python train.py --n_layer=8 --d_model=448 --n_experts=16 --experts_per_token=2 --d_expert=176 --d_shared_expert=0 --activation="swiglu" --moe_layers=[0, 1, 2, 3, 4, 5, 6, 7] --router_score="softmax" --normalize_top_k=false --routed_scale=2.59 --balance_loss=0.00489 --balance_bias=false --init_std_router=0.0166 --lr_router=0.000934 --n_head=7 --n_kv_head=7 --head_dim=64 --vocab_size=27065 --norm="rmsnorm" --norm_place="pre" --norm_eps=1e-05 --positions="rope" --rope_base=10000.0 --rope_fraction=1.0 --qk_norm=false --attn_scale=0.125 --tie_embeddings=false --parallel_block=true --extras=["capped logits"] --init="normal" --init_std_qkv=0.0185 --init_std_o=0.0 --init_std_up=0.0185 --init_std_down=0.0 --optimizer="muon_variant" --lr=0.00637 --lr_mult_down=3.0 --beta1=0.95 --lr_head=0.00266 --grad_clip=2.0 --warmup_steps=200 --schedule="wsd" --decay_fraction=0.559 --decay_shape="pow" --final_lr_fraction=0.0 --batch_tokens=32768 --seq_len=512 --doc_mask=false --train_tokens=338700000 --steps=10337 --dataset="wikipedia_en"
Below are experts of layer 3 (counted from 0) of a mixture-of-experts language model. Rows are named router (the router's row for the expert), gate (a neuron's input weights, with its number), up (a neuron's input weights, with its number) and show model dimensions 280-335. Each number is 500 + 25 x the weight over its row's rms, rounded and kept within 0 to 999. Numbers have three digits each.
After each expert's rows: "mostly gets" lists some tokens that are sent to it at least half of the time. This comes from a sample of Wikipedia text that the model never trained on.

# expert 11
router:471467505500500494539528513482513463533510501511520451543495517508469484470525457488514518463509459537518525535470513494523521510534491527522500504510491499489469494518
gate0:477512466496478507451491527507534494499500458449499517502480498476517497580505493490501525526533474481471532493496531472512496484492517505495532511522473501454507488511
up0:522515497511472504488484505521456463507484486493490490485527521502486511491512531496516543496513503456475484495533474503471485475552485540463485475526446508459514493452
gate1:514514493492456491517497469597453510500506487481495515461506494489525519509495502589496502483478513477496517483487518508483459515461521520476480487488554456469480482484
up1:470477502522503533497486469443554514517512537549445473517504471446469542505479495484555505472521503501484488517484524497501536520516517478494521508509507502535544481479
gate2:546472479479504472491420449495469511522506494485519533523517489509532492502500522540445517558472484459479502481511419521467486469523494522514491479492494524541449533495
up2:489459557499534497506484483504490502496513521476528458526494557522480504541488489511511540502494458460477478517493505490510449491517480519530493523496512491491540547518
gate3:504450460523493508460499518492506516526484525494528476494471503519484508559503459515506497489529516461493526495444493490470498521492489522474514508507485482506517490466
up3:481530499516515495493526431463504465515490497504475503493521489500539533529461502505478515511504496481513478525492488468461505450455492520479478473520503511476511513534
gate4:525499480528510467515472510475459477467481459510484455503484505525538486530547555497485457498517501514479487484532526465480512533474533520471542479517506485515528518545
up4:560504491502520511606545516509514538495502536500500477491534514476533499502489502509487545514501510514485506447489518511456531497496488460520492518533461508511503494512
mostly gets: " f", " l", " her", " | K", " League", " local"

# expert 5
router:469467507502502494536529513481514460533511501511519452542495518509470484475527458492511518464511456538520526533472512490523521508533490526524496506509491501488469494519
gate0:534494552536497489507440465507538520533487526516531507514473493491537447509541507517492504517473555502546528513512466479480504501493562478505510483504511504459497538459
up0:523506478483499515468538497495511543489537513510467525522476511502502524476476536484490499497504486495496536499457515510482492535532515488487482527488494534504495472504
gate1:492505477561544531494483514512487508513529517494502524518520481520530496513505494490522530522458482495504495494520473543492492480436515527502522493499465519509515523502
up1:510493478510490512514542515468528482488496496534506510482517505515534501504549530504507492514515509531486465499443560460501491521486533533511477506457527530499510480494
gate2:545478542490512491467453480474464529521461474496487511483513449477481509460489484499495482519478469489478496433525515461476513472524498518481467485461496512536509490504
up2:509497494486484536512545506500525518514494473480500523492469472472450479501455496454525491502509543468507488505490501502476501457464548498464487499506481532518496469554
gate3:474478556452524532471493486497465496509524507527504495518517515475505479494497485518507475475484515490543443507465465510526541489473523462507502483482488497482526480528
up3:492485488480502491482496496491525540468470505499484494492511531503529527520512529483493490465463495450511490519509498545522512506513532494511464475539432527464454522508
gate4:495457505509487476486498529532466522522527534496491524489518539527479474493524519476468499496489519508526498495503507537504487493482488524500549490508517524548514445488
up4:490521527510504500515475486465482469537487475490485503518507498473443501493530516528480514485503496456512501481518479483471525489529499542484506505543523485508467503485
mostly gets: " they", "59", " County", " w", " Se", " In "

# expert 7
router:469469509500502495536529514479513461531509501516520453541495520505471484473528454487510518463510457539518525531471516492522519510530493527523497504508492500488471494520
gate0:553514551451519485463504488545519538490524492492511488502497552512479521498519465453481508546474476487509488512512497508526495511497534505465525538474476490509443475532
up0:458469488547471489541498502492495442472526488493469479606483504508492473456521508508535518509546513442509519472499501533533477469537542538505501479493497518463512479536
gate1:534526470503503493528500495496513459484495535515544454539520545508509446490507469483518474491461523514543479477529498523442468513515493519542472513453477506488537530516
up1:496502476532508492502478475554521538566506461512505474452499502529460478459529516482502489459472526473542514499496520533510508523505486525503520515499570541486498506511
gate2:491506503484469528522499515478511528486534498486466535506464490495516533532471520528478476458509524519496539499499481486502511490501486412499490504498502479491471519486
up2:490506517471495493486470470526500505504532529445529499536531490491569496494519546528510528501476468504537479495519541487451520498485467492513503454479516508490475467488
gate3:471511467528487545510472543529498524530475505507481479445496531490524488497485496468480486482572491473498482512476505541509484523474549496501504460483535557467477510583
up3:467501516469528500534491545480533492532503561480480487519493501503464498494480479517494479522483453504495525499500505534502499543503486501501439512475483448467495494518
gate4:463464527537458478507496480493497486470516448500518518497551494492517519523469501497530499505500477465493443472491490534514483518496519516476495520459473477487468498502
up4:529516501437510464457511499507512532454487467555512493486482499506504480526509518495488521527488523533502508508508499545525478483497458521498519480514494511500501488476
mostly gets: " J", " '", " As", " Film", "yn", " Jan"

# expert 14
router:468465507502504494538528514482514461534510503507520449541497520507470485471525458492512518463512458537517524535469511493522519508534493528524496506510492498489469494521
gate0:452539441522504542482493509517463504467519495521475522492519490516513530496509488496542465533482521476490496461544513542483501473537522502503445536505512475550523486503
up0:478495509565507507437511508489505498499479443493508468493496471478478466532523532484480494519505480474551504483482486521497509481491495440518495455460478511471512516510
gate1:484503447490466478482510550491475513481463531500483470455506531523519459535490505538502475511480514489551460513516469511503439509517534507452500461488481528490552531506
up1:499500464452449511499507508539495516496519544519531513473502515500489490484479546509510534484511505508459474509533526477493499467493502512535513516533496522532516518543
gate2:514516472526491502448449498503528533474511520501518507514445521496483478470470534490520484525506542498491476477522497526496481480478514558500530504524510438465531504494
up2:484479484479465522517499512569524511542537493497504503508489498468465479500491472476472452523505465493459448495486499469521515524502528503493466541513535495528508470480
gate3:493507524504470529473474463522527540476499559493503519503474483470508525504474497515477537511519504543559508509494492519478499459460511524469487487427474524475493516486
up3:482494516531506521475471492534497514514483482546509464541531490528517443496513500505469488505518514511462450493522520519483471513535505513498494528486512527499578490502
gate4:450523511494527466492504502517500513535493426494498470481517495503489477527478487506502518465494519470452537472462493452494466498512536481506512494526467544469541545500
up4:509510507499500484513466498492525480523528492525478500514456480486534520452542503525447482529524505464523527525515533482469517530466486519514498491522483493490508514505
mostly gets: " over", " X", " / (", "′", " O", "On "

# expert 8
router:464466503501503494537528513481516463532512502512521452543496519508470483474525456489513518465513457538518527533474513492522522511533491525523497505508491499492470498519
gate0:545512470475487476493526476504528526490502548483479483434490522512503511500468513555548483519490521515532502512537504499516520493491515523496511468535472483485557502519
up0:516519503532486505507504515510507502498561452548445513478502461487496484526521428532503488474481528519490503508506473515441478490508476505492507459489477519492499477483
gate1:475515519528454532522455475489488556481511506500504461466451463485492500489493500502514451490530490537478477484574504457507500522516457500518490494533464509469493494519
up1:490460491462521528480471483501556468475488500464449488454548471555498400449537480473496517547521540498494489489519509498474523488518510488504520501520524521545446519459
gate2:511552511479525528468506470524504503510508540470446468490478517478511511462514496518501515463466467477508516537508495479526497485516503480487513515483497496485492509523
up2:546533516445472507501491487516520503470470527469502496479514508499532523478534510519522497486505478458479506480476482454517531506480490486524475505501524489518512500496
gate3:485528476536493493478501466495488534522505501495509439462510476479495516512516486478487451547510541479486546488535526457484488460513500557472499531495440483440469506515
up3:482472543501508525503512493471547498486464474493521546453525493501507538479481520479526527511520490500497523476463491474521498503486488509512485459557489502474530465481
gate4:441498542509498491510524504537513491500476524498478496486512470464533495506491484486533527520523527488487496519496528508501484464502505505483481508525523508508515486514
up4:504485526495529459502477528464519454507487454521533474556444497483514504502486498502506542462483527484514492510489525510521526509493538512491490493477467459476503504516
mostly gets: " Sh", " on ", "ang", "% | ", " its", " | A"

# expert 6
router:468466503502504493536528513480515456532512502512522453542495518508471485471527457489513515465510456538520527532473512493521522509532491526523499505508492501489469495519
gate0:506488547522485495515508475490515507477526498496501539525466476486528456486488511483468528541531536528470500477513419504529483475505488469527476511486511504462481510488
up0:462500530505465512535494502514536508489503511548496528552514496508493482450492501535468493471513506480532481489523480494490477513491495514494459516486495500509469466510
gate1:512533492497451511490486480534464472493492508472531475474512519487532503548484506467486543510506499488494523551502488484507523502518510564516485522447469511490537513464
up1:535499493489502536501495541468515463463511527485530512511475490515499431441504497488518470495509526484497545498494527504460491453524526490490535507489510546500518507524
gate2:504511503503542549486498504528511479531510519451487474501463478485483486534515515511492513475507474504484505463523496474510497485524555472505480545509478480495520526520
up2:498494507470544515514483513499499499516485499448522456516524470500477524501542456498468459469471537555530508527577486509474499496481513519485512502519521480463513484481
gate3:468479504459492510562492489464493487461533509480493480504488501481524521486433490463485506501511536484495521510511518498532469480482470494478497538493480470521469499555
up3:491484478501466473483506485506488453503514459504519514436532502493499504484502512514523510497516503545511473481501534566502470476497492540540497488495482509513505471475
gate4:483511554546520490485490470490488503496463469478497580471507489484514508508515484503497449504487487511499477474486487495501504474526500510483480521490518512478471509526
up4:502505516505515520489477467504493545495497486519499474498489490487482534542498473536513480510517505500522493509549550477474531561484475507531489482520471543510501521536
mostly gets: " |  |  |  |", " Me", " Mon", " D", " Bar", "| L"

# expert 3
router:466463505503503494538528513481513460531511502509521451543496518507472484473528457487512519462509458537518527532472512493523523511531492527524499507509492499489470493521
gate0:546497485498487501488483440490516526522503514517500507474468541478474530495509513503489477524507518551463476487498504511477503494547496503502498509484514538516517477436
up0:479537450486519469504516480474506482477523509504505472488481515478465475511504471494550519527467514544500483512508505501486477465536478545452449489515531437514483523464
gate1:543479554469551499536518514558513552503508432486517506484512551521488534473474509507490500474534489495531528513509518510506478464516505482476482541481519530493532465480
up1:498502466532497468474508507534495491528471497495545505479509494566525512498471503495527464532540469488487469456518564498514521509499493523510500547555556501482487543513
gate2:477530506534554554506457469525491504450546513482491534456499519488517515486450477551543498466481510466487505487533486482467469555508508480512494476510480537488511475506
up2:481506540478452483495504491481500474486479532531468527526519531474487529437530565499491516477501484501507471491493512507464496529480487489456560490501519512482480473504
gate3:502523505531509539497514477524508464454508508503509482529485547466505518484474527468467489480519505481532559522509501499476507476520482504464475497475486505542524488516
up3:530540510493478498505534486453465497523511501459538475455485488519535495532491523461520503539516526502534478513483506470446485513526526515491498525488521551466476518476
gate4:539499527486503508486435497516470503497524496508492516486494494512446549512504496484494496512502485553432496556545487528481451496482537496513489487490488532477508536530
up4:492510477512496583493484496496501506542489551489467538534481487478482477484472492560503481480481419505502476511504477522477527485517503499522476499475490472476466515538
mostly gets: " Br", "aj", " River", " Mar", " Park", "B"

# expert 0
router:467466507502500495537528514483516460532510501511521453542497519508471484472526457487511515463512459538521524533473509491520520509532490529522498507509490499489469495520
gate0:511478516496549488454476504525483521525504483488512494498487479515549503532502483488501505499465456522515445512501509506481519508496575512465461492496524519503460525482
up0:468530486467440545485466471456492520502488499458486477488467499492485539476502495526498520514492434490542497529493476531478490510486526474505497512501483489516512542513
gate1:535444488453511505500468475525474515510499480462503490517477486485517531493505512505483426485480533543448514523484498478462479542501496496479490481493511454509498491519
up1:484519522526504526455515471473539532516492523502542543494532529511520447518475534477486496491518514482512488476490547460467454498500537491484486473485492507523478487524
gate2:506487477533460522518460500478510504497512465527564520509524550462481464494463525497518487522477517565528482476495532486481517514517510486462515496488509499528494512555
up2:508506489486509526538489519495455536509535486506486483530516480484542511478521499506517541490486483478487543524525495488493492492486497475480473499480528463508453520504
gate3:507464447516479488521525524517477520524505508494547535496502486497503456505498515507498473484515498486510484502543494496513534532481474503521488476475472477495492510504
up3:553462499460569514497462554518462549492493463493478498501531515541493488460525520517533429485494500504481489510502518478516459477455514534523474496501507466535501526489
gate4:448459527478468496489448471498539477491494514483473535456483528454511509519485514485530541476520523507503473516494495486480515526457502528476494517454516510527522480498
up4:481515503521529499513471498538500495527463532546499528508485481507517491544505543491462478536504468500494484497484524505464477510479498566470522481507487506447484509543
mostly gets: " | T", " I", " U.", "| Party", " would", "- G"

# expert 13
router:467464507500503492538528513479513461531510502511521450541496519509471485473527455489511517462510457538522526532472512492522523512532488527522498505507492501491467497519
gate0:499474534446503512517531506495477531501460505511479451542557494490519508513501512474509525509500498479460506488505493497470530529464552531470488524509524483516491469452
up0:489517490502545533461493476474516483511525509498477532550527492542491439551511500542489482507540510492525513550480471473521502525486468506546485503514527497495508537493
gate1:516528471500489514509503464521499515508525479491513543490519499469487528453546527511507488543483491453487474469504469519449538506495492501523474551511474489502492474448
up1:491473499523479531517493496468486488501504517484489466415507451514487516517447521488487493520501467502469509504497470485566486482495492530517506457507496524516517495505
gate2:482491512548454520498491529516512520466502515531513499495520499483488513495506500509479490492475486450496491525534538464497508506480483510498517489511525484474508493512
up2:492536484503452529485499448507494466531481489502498465493469536512510491466476513411539452493461479521487491500516521520453530488446469536534476521458487476501542529515
gate3:484505505459502498520479523528554532519515507490446505500538494520513533494495463492507469499438477499507508521512489472500526509510525490496483506496506519535535550481
up3:475497479507531507524507488527560471524477577496489451483517508489439513464493482474509497534469503520524504452451508478499471497496489524495469485502529523514493515499
gate4:449510480529496526476484468508476489506472456483552490508509513487501521499497530504463527508507464496522461465514473518457507505464515526551517496496500551467519478537
up4:502518490525512502497479504502536523476542523425523526527492481479491513500490510524544481501481504487483480547525522436482494493513513462503442486547491464534464522526
mostly gets: "ob", " Gu", " can", "ge", " Ar", " Ab"